Weights of a small mixture-of-experts language model, trained from scratch on English Wikipedia.
Size: vocabulary 28154, 34.2M parameters.
Experts: a sigmoid router, a shared expert of 128 neurons.
Below are experts of layer 5 (counted from 0) of a mixture-of-experts language model. Rows are named down (a neuron's output weights, with its number) and show model dimensions 0-255. Each number is 50 + 10 x the weight over its row's rms, rounded and kept within 0 to 99.
Before each expert's rows: a language model's description of what the expert responds to. This comes from a sample of Wikipedia text that the model never trained on.

# expert 51
Description: Function words such as of, the, and, in within titles and list items, plus = marks of article headings and taxobox labels like Genus.
down2:46 52 48 54 65 51 45 45 43 24 34 48 67 51 41 46 45 43 64 55 70 45 40 49 61 51 51 45 75 41 63 58 41 62 38 66 55 53 48 54 63 53 50 60 44 55 49 41 46 35 68 31 51 34 55 47 54 55 68 47 44 42 46 52 56 41 58 65 48 69 41 60 62 59 45 43 57 52 64 68 59 35 49 53 46 40 54 51 67 37 51 62 57 64 58 46 45 50 33 55 61 49 55 34 70 53 52 55 70 46 66 37 32 53 30 32 54 52 49 60 57 53 54 22 44 59 55 54 56 65 39 50 51 43 53 48 59 31 38 58 50 50 49 48 47 32 44 53 49 36 49 47 48 43 42 44 38 79 56 44 59 61 62 71 46 50 67 46 37 60 45 45 39 65 43 55 61 62 56 43 36 51 63 51 50 48 68 46 49 62 61 39 49 34 49 44 47 58 55 50 50 43 61 40 59 54 51 52 56 49 66 43 54 51 45 52 42 43 43 66 42 59 46 45 56 33 33 49 61 45 56 49 40 39 58 18 53 50 59 42 58 65 42 55 42 44 32 34 56 49 46 47 42 53 31 55
down3:67 36 60 57 41 51 35 44 57 46 50 56 30 48 43 57 50 33 57 46 40 50 46 66 39 50 51 43 38 37 58 59 54 56 52 60 49 48 58 51 58 50 39 34 60 65 33 44 59 46 43 61 62 48 57 63 49 43 45 57 67 45 49 60 60 71 57 43 26 61 67 57 51 62 50 40 52 51 45 42 34 22 43 55 59 59 51 53 58 50 46 41 70 57 73 66 51 46 46 31 60 32 53 62 44 55 58 49 49 42 63 35 63 51 53 58 29 47 46 47 36 35 40 44 53 44 42 55 68 54 62 50 50 47 63 56 36 44 51 50 41 42 68 61 45 61 50 57 52 44 48 54 62 51 40 56 70 52 57 45 49 53 60 62 51 51 44 53 47 58 61 55 52 16 56 61 48 54 54 43 52 51 39 60 45 40 56 55 41 57 45 60 50 82 42 42 55 56 41 61 40 61 46 50 60 50 43 48 40 53 45 42 51 57 64 42 48 37 46 35 60 47 35 64 51 40 64 59 36 60 28 45 43 56 30 58 45 44 37 47 74 56 48 59 51 44 48 37 58 58 49 48 44 21 58 52
down4:38 58 43 53 42 62 44 63 61 36 36 44 36 54 44 54 62 47 50 56 54 60 44 37 54 42 43 41 39 32 72 61 48 40 52 66 50 46 47 55 60 41 72 61 63 31 44 47 67 59 65 51 54 56 50 51 47 49 53 54 67 55 46 56 46 45 43 53 52 30 63 48 57 63 44 60 54 62 45 53 53 50 44 41 59 39 48 48 40 44 68 36 44 49 50 52 57 60 62 57 45 28 49 57 42 54 40 49 35 75 46 61 49 53 46 50 48 54 65 52 47 50 51 47 64 41 58 32 37 40 48 33 44 27 24 41 50 75 68 47 49 63 51 62 65 47 44 37 52 57 50 56 55 63 46 38 37 57 49 60 39 50 57 42 65 47 56 44 50 47 72 47 44 47 54 36 54 65 42 48 50 60 50 51 50 52 57 49 50 58 68 46 35 60 60 40 54 44 56 48 33 45 39 67 56 46 58 57 56 51 44 60 65 65 54 62 54 45 51 54 53 51 48 41 60 39 56 34 49 51 78 52 43 34 47 57 47 52 23 66 29 52 51 71 41 45 56 53 49 41 32 50 85 43 49 46
down5:42 44 49 56 54 58 48 36 48 55 54 62 43 59 46 57 37 55 45 53 70 31 41 44 48 47 19 50 40 35 43 27 63 33 38 54 51 51 71 52 44 48 33 43 57 45 50 85 52 43 50 45 37 63 56 63 61 53 64 57 36 48 50 53 66 51 39 43 56 49 36 39 66 48 36 55 57 34 47 33 38 57 45 43 46 44 28 49 56 40 37 51 46 38 58 59 52 49 42 46 68 49 55 43 55 48 52 55 30 61 47 53 43 53 63 46 37 47 35 41 32 44 50 52 56 46 64 58 34 68 56 44 52 53 65 46 51 50 38 52 46 59 43 43 57 60 50 57 50 68 45 46 37 54 48 53 57 50 47 48 59 44 24 58 63 57 48 43 45 66 57 64 50 42 46 62 62 39 74 48 48 51 53 53 47 49 58 77 30 66 42 77 65 40 40 56 43 52 48 52 49 61 37 53 59 54 35 55 34 49 46 46 50 40 40 50 39 28 53 50 50 40 63 31 27 49 48 36 53 50 43 45 43 56 40 55 53 46 50 42 53 54 53 50 50 52 63 62 42 56 42 45 67 58 56 58
down6:56 46 47 49 49 56 45 47 48 27 55 64 50 35 41 41 53 61 28 37 49 50 43 54 53 37 35 39 47 48 56 51 44 23 45 49 63 47 52 52 53 37 54 45 41 58 27 44 40 40 49 59 59 62 79 38 51 50 50 45 31 48 54 49 45 55 50 32 31 39 54 65 38 61 59 56 45 78 51 51 45 32 55 48 60 55 51 44 48 44 52 45 49 53 48 72 58 50 47 60 50 53 38 56 40 52 52 72 55 48 51 66 63 64 50 53 56 50 57 46 55 39 55 27 53 48 48 49 66 58 47 63 52 32 45 55 44 64 62 46 47 55 36 46 58 72 54 30 34 58 43 55 53 37 42 69 57 60 54 60 57 54 44 51 58 55 50 47 55 62 57 33 44 32 76 34 41 55 50 55 53 61 61 52 66 40 50 64 56 53 56 67 47 42 43 69 47 65 39 38 56 40 44 62 41 63 69 34 55 68 63 49 47 48 36 50 69 50 51 47 43 45 55 48 53 64 52 45 45 59 44 50 42 54 61 41 19 43 48 60 41 38 37 56 42 34 54 43 45 57 52 51 47 43 51 39
down7:35 55 59 60 50 53 42 63 44 45 65 48 42 53 56 50 55 64 72 52 56 55 58 40 50 32 27 46 55 43 63 42 45 36 56 53 55 62 29 53 54 49 51 63 68 37 45 42 49 34 56 61 58 45 53 69 36 52 56 45 44 39 60 51 55 39 67 37 61 53 45 34 56 54 46 36 66 55 39 47 40 43 52 37 67 65 36 55 45 57 39 36 46 52 33 41 48 54 53 59 52 49 14 44 48 65 56 69 36 45 54 46 52 56 49 41 61 32 60 47 35 52 60 57 42 43 49 48 53 51 44 41 63 56 36 50 47 55 42 32 36 45 39 51 24 52 43 41 38 53 44 44 57 55 54 58 55 66 43 50 51 53 50 57 50 30 52 49 41 49 41 50 47 44 56 42 50 48 47 48 35 43 59 38 47 80 42 49 57 41 49 35 54 35 58 43 53 41 49 52 45 60 54 42 48 26 43 48 27 38 57 53 48 38 49 36 42 41 47 50 36 62 46 58 44 44 52 67 43 42 54 47 54 52 28 47 66 65 41 39 54 55 43 29 44 43 38 49 64 39 49 51 44 39 17 37
down8:39 34 53 32 34 51 52 64 54 61 71 33 62 51 63 51 75 51 64 42 48 52 53 45 52 60 77 63 53 48 33 48 54 68 57 59 59 69 52 40 44 49 38 43 55 55 53 46 59 53 58 51 44 58 51 32 44 55 60 42 55 51 28 44 53 44 60 42 24 57 50 64 37 58 51 56 48 49 43 54 70 49 72 52 52 47 34 36 39 53 45 38 60 41 57 33 69 46 47 47 42 47 55 62 42 42 71 46 49 53 49 41 55 64 51 34 60 48 41 55 37 45 44 48 26 32 48 40 58 47 57 46 50 43 53 57 58 44 38 58 51 55 59 64 51 45 55 52 47 52 43 62 43 50 33 34 53 46 47 48 65 43 34 63 55 44 46 39 48 53 45 50 44 63 54 58 58 52 48 52 44 54 50 52 42 42 94 46 35 44 27 60 65 40 48 36 55 52 53 36 45 51 37 42 54 58 64 55 52 50 54 53 62 44 38 56 38 35 42 38 51 56 50 51 56 33 57 62 48 49 56 40 65 46 55 33 32 39 49 62 49 36 65 58 63 54 50 43 55 45 56 43 62 34 57 54
down9:45 48 37 61 59 44 39 41 48 60 62 64 60 36 64 48 30 63 56 44 37 54 39 53 63 63 41 35 61 62 54 44 54 56 54 47 50 56 45 50 40 53 62 52 44 38 53 55 63 43 63 56 38 49 55 47 53 53 54 47 56 51 55 53 52 32 42 30 45 49 52 65 24 53 41 50 39 53 60 35 50 60 47 41 43 45 45 59 51 61 58 48 43 46 66 69 34 54 49 40 36 58 43 51 64 47 54 47 49 47 52 50 45 61 43 53 60 46 46 67 44 42 42 55 49 33 39 59 70 39 53 46 58 55 26 42 44 48 70 51 65 55 57 61 41 54 58 55 52 41 72 46 40 59 47 45 58 36 47 33 43 38 48 42 50 70 63 55 52 71 53 47 39 51 49 57 41 44 59 53 51 54 65 31 45 44 69 44 56 38 45 54 32 61 46 87 45 44 43 50 49 45 53 41 41 55 45 61 52 49 45 47 56 70 56 67 50 50 38 46 46 56 48 46 46 54 26 69 39 47 55 57 41 40 57 54 15 48 43 47 59 56 46 67 50 52 57 35 41 37 30 36 74 55 49 36

# expert 5
Description: Prepositions like of, to, in, near, within, between linking places or parts, e.g. endemic to, suburb of, located near.
down2:45 51 54 42 51 61 60 53 27 61 48 39 50 49 58 57 50 45 52 49 59 45 39 55 37 49 41 55 62 46 51 52 48 36 58 38 57 47 66 39 55 43 43 62 63 54 58 65 44 57 56 67 56 37 44 68 51 48 49 52 42 37 49 56 50 61 50 56 59 47 42 48 44 34 60 56 64 43 50 47 45 47 64 67 64 47 46 40 50 47 49 43 32 46 58 47 37 43 57 58 31 52 65 48 37 45 47 38 57 34 56 42 60 61 60 64 50 61 43 37 48 41 47 43 57 49 53 58 48 42 39 40 54 38 45 54 63 46 63 54 50 50 39 63 70 54 44 52 39 82 45 60 53 65 60 48 46 48 39 54 55 53 45 48 46 70 62 46 78 59 33 63 58 50 46 39 56 62 57 61 22 57 41 55 64 49 53 56 49 33 52 60 41 69 51 35 49 34 73 69 43 46 71 63 63 52 50 51 30 57 47 41 43 56 61 45 63 53 55 42 38 61 37 61 53 59 58 64 45 40 56 37 68 30 54 70 59 48 50 43 57 48 49 57 34 61 54 59 31 56 29 45 41 46 54 28
down3:52 38 56 37 47 51 54 59 46 51 68 63 75 61 35 51 39 63 73 61 46 50 42 47 66 79 58 68 55 59 45 46 64 54 58 69 45 43 55 32 38 64 52 63 41 47 54 52 43 40 54 53 61 52 45 50 42 54 55 40 42 41 43 64 56 49 43 35 38 56 56 49 55 42 46 46 60 47 54 59 52 65 53 47 63 45 42 47 47 51 44 37 29 46 56 69 51 62 50 48 73 71 58 56 41 47 60 59 52 63 47 52 62 62 38 39 51 51 55 55 58 58 36 36 52 34 51 60 54 49 71 59 62 52 48 65 53 41 41 40 57 41 61 45 41 52 56 54 56 49 52 50 53 59 63 58 53 55 45 39 37 42 57 46 51 51 55 69 42 41 42 50 44 56 57 46 57 22 51 52 38 70 46 52 49 46 43 65 48 55 43 41 41 51 69 63 67 56 42 72 53 38 51 57 64 58 46 56 69 44 49 50 32 46 52 65 60 37 41 67 53 33 55 59 54 44 46 37 75 41 46 49 46 57 44 38 55 32 54 36 47 38 45 23 40 46 51 46 47 62 27 52 48 67 50 46
down4:53 62 51 55 42 50 49 28 43 32 50 67 39 54 53 46 47 52 47 52 49 52 66 58 40 37 73 31 67 51 64 63 59 61 60 32 69 48 56 47 44 48 51 57 66 64 46 51 47 51 53 49 54 54 45 32 66 48 38 57 40 44 37 54 51 47 50 40 49 65 50 59 57 42 44 42 49 50 41 51 51 47 59 54 35 61 45 54 26 44 47 59 59 49 53 60 69 50 61 38 38 56 57 66 53 43 27 48 53 67 51 43 42 53 57 71 37 46 49 47 55 48 33 29 47 69 57 49 59 68 49 59 51 49 44 49 52 49 53 63 48 20 61 43 43 59 39 43 45 67 54 41 62 38 58 64 47 51 43 66 41 52 32 33 57 54 61 41 59 47 46 57 57 26 48 49 48 55 60 33 81 49 48 52 60 44 41 53 34 57 54 37 55 34 42 46 66 37 41 53 38 54 55 60 56 61 54 41 45 35 48 58 49 56 53 33 49 48 55 49 42 67 48 52 61 27 48 53 39 51 37 57 60 69 35 62 67 47 52 50 62 50 52 56 38 50 57 37 43 61 47 64 62 51 52 60
down5:75 36 45 66 37 65 53 51 62 62 54 60 42 45 65 38 50 41 51 53 58 49 50 28 52 61 70 50 58 50 52 45 53 39 43 37 51 74 43 40 46 51 51 50 36 64 58 44 42 54 57 53 29 51 59 62 45 38 56 45 36 68 45 66 44 63 57 69 52 37 52 47 45 62 51 45 34 51 48 39 46 52 43 54 41 43 48 43 44 61 44 44 44 27 46 51 43 53 45 49 46 35 48 46 60 45 53 61 69 51 44 53 47 50 50 58 61 40 43 44 30 45 55 55 58 46 61 46 58 56 49 61 52 57 46 60 53 43 68 41 48 52 31 49 38 52 59 46 54 58 59 46 51 37 49 75 32 52 42 44 51 66 60 54 72 77 32 51 52 62 44 32 38 50 49 57 46 53 51 53 40 65 46 37 51 57 71 73 55 45 49 62 41 45 58 47 44 61 39 25 57 46 70 44 36 35 35 60 32 47 60 47 47 55 53 45 56 60 52 41 80 62 43 59 39 41 55 39 35 42 49 44 39 53 47 59 68 54 45 54 35 40 61 54 51 32 52 49 49 58 48 36 57 47 49 44
down6:51 49 49 31 60 44 55 45 29 62 37 55 51 38 47 41 45 51 43 50 58 41 61 48 35 52 41 32 50 66 52 33 35 46 52 28 50 56 66 54 45 38 40 40 58 55 50 33 53 55 60 64 47 31 45 52 38 29 39 63 59 53 50 66 44 59 48 66 54 56 55 47 39 61 64 44 54 46 35 63 53 50 49 58 54 45 58 51 46 54 51 65 55 51 37 65 53 53 40 32 49 59 56 24 60 53 30 44 69 35 56 44 63 70 56 38 45 44 56 49 57 55 54 49 51 66 39 34 39 25 60 58 56 68 56 40 41 37 53 49 43 53 37 51 71 52 52 54 59 61 57 55 57 37 57 48 43 27 38 54 43 46 44 47 40 53 62 46 56 53 54 46 50 53 52 28 38 59 55 49 51 44 54 66 35 46 63 45 49 55 44 39 57 46 58 55 60 72 49 31 63 59 54 57 55 59 41 46 43 67 47 39 53 63 43 50 48 69 59 35 41 27 54 57 52 55 34 62 34 50 43 48 48 59 41 34 41 44 63 49 39 48 39 40 55 43 39 33 43 32 43 53 33 44 55 40
down7:46 60 53 44 54 45 39 40 45 45 49 51 63 37 41 48 40 56 40 58 44 60 50 58 51 34 59 40 71 48 49 44 46 38 49 64 43 48 54 47 49 45 60 50 46 40 27 42 49 56 57 61 50 61 51 65 55 58 41 46 52 69 76 44 64 62 41 52 50 67 62 34 46 41 33 45 56 48 54 65 57 35 49 43 58 48 49 48 65 45 54 46 54 45 39 25 44 41 61 45 56 38 66 43 40 62 49 47 44 61 67 54 50 38 74 30 45 66 48 42 63 57 54 45 57 43 44 36 46 27 61 55 56 49 46 43 45 50 45 66 25 42 67 76 33 56 48 69 54 54 55 43 46 78 51 59 47 45 66 54 54 56 30 47 55 63 62 69 36 55 52 54 61 44 58 62 57 66 55 58 49 54 51 44 42 57 59 46 54 52 50 34 48 66 47 68 46 55 58 59 51 32 54 49 36 42 57 54 54 56 47 55 58 45 55 66 44 59 41 60 64 45 46 49 50 57 39 48 33 29 43 52 43 46 72 45 49 46 74 53 40 38 43 48 46 69 76 54 51 51 60 49 54 44 54 51
down8:60 55 47 49 54 58 60 46 72 61 72 40 64 69 50 28 66 55 45 54 49 54 36 58 46 48 44 43 51 55 50 62 38 61 49 49 41 54 49 68 34 44 41 49 69 57 48 44 40 45 56 61 48 39 71 44 55 54 47 54 72 57 42 58 47 60 51 30 50 45 51 52 48 55 42 35 42 69 41 56 53 54 57 28 56 32 41 46 53 60 49 62 52 50 39 55 64 46 60 47 62 67 46 54 43 44 51 62 42 39 54 85 48 46 47 35 51 42 49 53 52 38 40 49 53 42 57 31 55 56 25 53 54 65 60 50 33 42 49 72 42 44 52 48 47 54 59 45 50 44 58 34 56 46 36 66 40 34 57 35 45 61 60 61 54 49 45 48 50 45 53 29 60 57 46 75 48 61 43 46 71 64 48 58 53 57 68 53 38 54 55 44 42 52 44 58 60 59 47 59 45 43 45 34 45 58 55 48 76 54 49 55 53 69 62 49 34 54 30 39 66 41 32 45 51 40 65 46 48 56 46 71 53 60 49 45 48 41 58 63 43 42 48 55 52 42 66 50 57 52 64 50 51 40 51 58
down9:41 45 49 51 48 57 50 43 67 38 48 55 40 50 45 43 50 49 60 44 49 45 36 38 60 46 48 54 49 67 60 63 41 48 51 49 44 57 53 61 49 58 36 41 48 33 35 60 41 51 57 36 28 61 73 42 49 43 49 57 40 46 59 42 57 41 45 51 46 33 48 53 51 54 46 58 57 44 51 41 58 64 47 69 31 62 51 52 61 36 72 32 62 44 65 55 60 51 55 50 54 43 41 71 50 46 58 41 51 40 47 54 42 49 44 44 35 43 43 49 23 47 50 45 47 53 54 54 55 52 45 42 45 41 39 39 42 41 56 44 56 52 45 40 46 50 52 49 41 61 56 41 37 37 43 61 50 59 38 59 66 61 49 69 30 46 41 63 46 49 58 73 47 55 48 54 62 61 58 59 54 41 42 48 57 54 81 71 56 64 66 54 52 24 39 41 50 43 68 68 54 49 47 51 42 25 46 43 29 50 66 59 54 52 34 36 48 53 57 44 62 46 62 31 41 52 74 35 58 61 39 45 33 41 68 62 34 46 52 57 60 62 45 64 44 56 46 46 31 47 54 46 52 48 55 73

# expert 46
Description: Prepositions that open a phrase in running prose, mostly in, of, from, by, under and into, placed before the or a.
down2:58 54 52 49 46 60 58 40 62 72 45 65 72 56 56 49 46 58 64 47 57 67 66 58 52 62 50 71 40 42 40 48 59 47 64 45 57 55 53 50 45 53 54 39 43 44 45 34 50 43 57 62 57 57 64 50 52 49 50 54 57 50 52 36 27 52 53 49 42 67 50 56 61 58 42 41 44 31 37 43 63 61 60 57 49 40 41 38 51 28 46 47 47 51 53 57 48 63 44 54 63 53 46 56 55 56 53 69 43 42 72 58 35 50 40 60 51 34 44 36 51 66 49 35 43 42 51 50 66 46 44 40 38 41 50 57 72 64 59 41 40 64 60 41 46 45 30 36 46 35 44 44 51 48 40 46 60 32 59 63 50 60 69 51 50 44 54 55 46 53 49 56 27 45 42 49 42 49 52 63 48 45 54 53 43 44 56 48 50 48 50 48 48 51 42 51 40 52 54 62 42 20 56 58 76 55 39 51 59 52 48 50 45 45 61 64 61 18 55 24 57 68 56 57 36 38 39 42 47 65 68 58 41 57 65 38 34 44 42 41 43 35 33 58 58 60 38 53 49 42 63 52 38 38 51 47
down3:44 58 66 42 40 56 59 52 19 57 58 43 43 63 66 54 41 52 34 48 41 59 51 32 40 50 24 43 50 32 40 47 52 36 46 56 50 54 53 64 56 54 57 61 41 53 50 55 53 55 52 41 71 61 49 60 57 47 50 40 54 41 53 53 49 57 51 53 39 26 49 51 53 54 26 59 54 56 38 63 32 36 60 61 53 38 35 49 48 55 54 59 35 42 54 58 60 56 68 48 43 43 53 43 45 50 24 40 42 58 39 48 31 38 49 53 68 52 46 50 56 57 57 57 49 58 56 65 24 38 49 40 58 58 45 68 59 61 59 59 43 35 46 47 44 59 42 33 41 55 57 51 57 41 58 53 46 59 48 49 33 45 55 53 64 51 40 54 43 51 61 56 42 38 42 50 52 38 67 45 36 50 60 63 39 46 39 60 53 54 46 63 58 49 42 65 24 62 35 42 19 52 55 54 40 49 41 44 36 47 54 39 73 43 62 53 55 52 64 58 53 55 73 43 60 44 64 44 56 42 42 41 49 62 26 52 53 45 39 51 59 56 49 38 54 51 41 61 39 44 58 44 32 53 61 50
down4:57 53 58 41 63 51 40 60 61 36 54 57 56 56 41 56 53 40 66 55 48 57 57 63 49 70 52 49 54 48 59 64 52 51 64 59 41 71 53 59 47 34 51 46 43 63 52 49 36 49 44 57 54 72 61 60 53 54 40 56 59 50 25 60 56 47 60 65 45 47 57 41 33 34 48 32 44 55 56 52 37 66 55 51 40 52 59 48 44 63 56 52 47 48 49 50 67 45 64 33 38 29 49 52 49 42 35 50 54 35 37 58 50 39 42 48 53 36 48 32 45 52 53 52 52 62 39 52 23 52 36 53 50 44 50 71 35 44 50 61 56 45 50 50 47 56 49 54 51 60 49 40 40 38 49 42 41 75 65 54 60 32 69 66 38 44 48 65 60 48 60 52 63 61 44 52 35 50 41 58 69 52 38 60 64 63 41 49 45 55 59 31 61 63 36 37 56 39 30 63 60 58 62 39 64 44 61 41 64 51 39 45 45 41 35 41 31 58 64 58 50 47 59 53 46 55 61 48 38 47 61 58 62 60 35 56 58 37 52 62 53 36 59 40 58 49 70 45 43 50 60 47 56 70 43 42
down5:48 57 55 53 48 53 33 44 53 65 47 47 47 57 61 51 51 46 36 61 52 46 72 61 52 39 54 64 52 37 63 57 49 60 40 34 33 53 51 41 47 54 32 65 51 43 50 35 27 48 58 46 59 51 43 52 47 68 59 53 42 42 71 60 55 51 66 62 61 69 66 62 43 23 48 40 36 71 47 60 48 28 41 44 48 35 45 27 52 54 53 61 40 59 50 52 67 40 52 52 67 42 45 48 70 56 53 63 49 53 66 56 61 56 41 32 51 37 59 53 52 40 40 47 55 42 41 32 51 50 45 51 43 43 48 63 78 45 67 63 61 52 51 53 59 52 36 56 59 56 57 63 50 36 47 58 47 42 58 47 58 50 64 48 57 46 65 59 57 42 32 63 41 49 50 56 45 41 40 53 41 56 65 53 50 46 45 32 66 47 48 47 66 64 53 49 48 40 32 51 61 42 48 42 49 44 53 32 56 54 60 46 54 40 40 55 47 62 51 41 45 36 63 53 58 36 63 51 47 36 44 36 67 55 58 56 39 73 35 42 38 60 48 56 44 70 50 33 52 41 50 32 47 50 47 67
down6:58 52 37 54 45 56 51 55 40 46 40 42 68 53 47 44 44 62 52 33 62 47 81 52 66 54 58 48 48 36 58 34 61 52 63 36 34 49 56 64 48 39 60 53 49 34 45 55 61 70 33 42 66 47 40 44 46 62 59 47 55 68 63 44 64 53 59 53 65 68 54 49 55 58 58 22 46 55 42 55 66 58 40 51 58 62 69 54 62 31 35 65 46 58 54 72 43 65 65 57 63 47 49 63 32 37 52 53 38 45 51 34 56 35 52 56 62 51 52 55 53 57 40 49 41 54 41 81 63 54 56 66 34 47 48 53 61 63 39 50 45 53 66 57 51 63 53 46 64 53 49 44 35 60 54 47 56 58 55 51 63 52 49 49 47 51 48 45 57 57 59 40 48 43 60 62 53 37 56 54 48 51 45 51 62 40 31 74 28 39 47 49 38 50 57 47 42 44 40 74 52 46 45 61 64 53 65 48 42 47 55 43 42 55 64 67 39 47 36 65 40 40 52 39 56 63 54 43 53 49 45 54 56 48 50 46 72 61 49 48 56 55 40 52 66 48 58 56 61 49 60 64 47 59 49 44
down7:59 45 43 34 63 55 48 48 53 44 68 54 58 53 30 67 49 65 39 65 60 54 47 57 41 61 73 58 55 51 55 55 40 38 53 47 35 60 54 55 60 59 52 35 51 34 61 42 71 49 33 59 62 70 50 41 37 57 40 38 46 71 55 61 47 67 53 61 51 45 48 58 42 43 51 48 47 74 75 55 57 42 54 48 48 55 48 52 47 42 66 47 44 50 51 47 53 37 37 58 52 35 50 62 41 44 38 49 57 67 54 44 58 45 39 49 42 54 41 54 56 49 41 36 54 32 49 46 53 50 50 41 50 54 32 38 54 58 43 49 49 57 50 63 45 67 57 46 59 42 47 66 54 54 48 56 41 55 36 68 54 47 56 42 50 50 28 53 58 70 75 47 50 25 60 48 52 33 57 35 33 52 51 50 51 65 46 66 51 59 49 53 49 67 43 27 58 48 32 51 43 53 46 57 62 59 38 40 59 56 55 36 49 57 53 49 72 54 52 47 48 49 57 36 53 44 57 35 56 43 60 43 60 07 43 28 56 53 43 46 34 62 50 42 40 44 50 44 51 45 55 57 48 37 51 57
down8:34 71 52 56 35 50 43 40 52 54 53 76 39 33 42 31 58 41 54 48 43 54 66 33 29 41 53 55 65 45 24 70 33 39 41 61 42 47 39 49 78 56 46 56 43 58 49 59 43 57 55 40 58 46 45 47 46 44 55 55 33 51 33 44 35 63 61 44 42 37 38 56 49 56 62 40 66 44 33 46 41 55 57 37 52 48 44 49 62 43 43 49 73 54 51 48 45 48 51 54 53 64 59 55 48 47 53 51 45 55 55 58 42 38 50 33 45 62 38 46 60 61 49 58 56 50 42 41 58 70 49 32 44 55 36 55 66 41 60 43 46 35 45 53 49 32 53 44 53 41 44 67 61 41 29 33 45 44 39 61 45 47 48 40 60 45 31 36 59 39 53 62 59 35 50 36 48 45 45 46 58 44 66 55 44 17 66 50 53 52 56 57 53 40 61 32 54 42 55 44 43 52 52 34 44 58 36 60 37 42 51 44 54 47 35 67 52 32 58 60 44 63 58 54 54 57 42 55 38 43 59 36 34 54 51 47 44 47 50 54 50 49 38 57 53 58 68 47 49 49 39 49 56 41 44 40
down9:52 41 53 43 66 42 53 46 45 39 42 44 41 39 51 62 56 48 39 51 58 55 60 49 42 48 74 50 49 64 47 59 40 57 79 51 46 32 48 54 48 59 51 39 30 55 40 33 58 62 40 46 24 59 49 39 45 52 39 58 39 58 46 40 47 37 50 45 62 62 45 30 33 61 53 48 65 36 47 31 52 42 41 67 49 55 50 62 49 52 43 39 51 40 45 49 69 47 38 55 56 70 51 40 61 59 58 47 46 47 65 63 73 60 51 53 48 57 75 44 57 40 58 49 42 41 62 31 62 66 60 47 40 45 50 59 47 37 33 59 50 46 37 59 40 57 59 43 51 56 57 36 42 47 51 46 52 54 27 50 63 42 45 58 29 32 45 64 57 42 49 61 63 61 40 39 60 31 44 53 48 51 41 46 41 56 67 40 48 45 59 37 41 34 45 48 50 62 67 76 51 35 46 41 54 48 54 45 54 54 57 34 53 41 35 44 53 54 38 55 62 52 57 50 48 54 29 50 49 57 50 45 69 49 37 43 45 59 62 63 57 63 50 53 36 47 51 52 56 35 46 44 34 57 59 32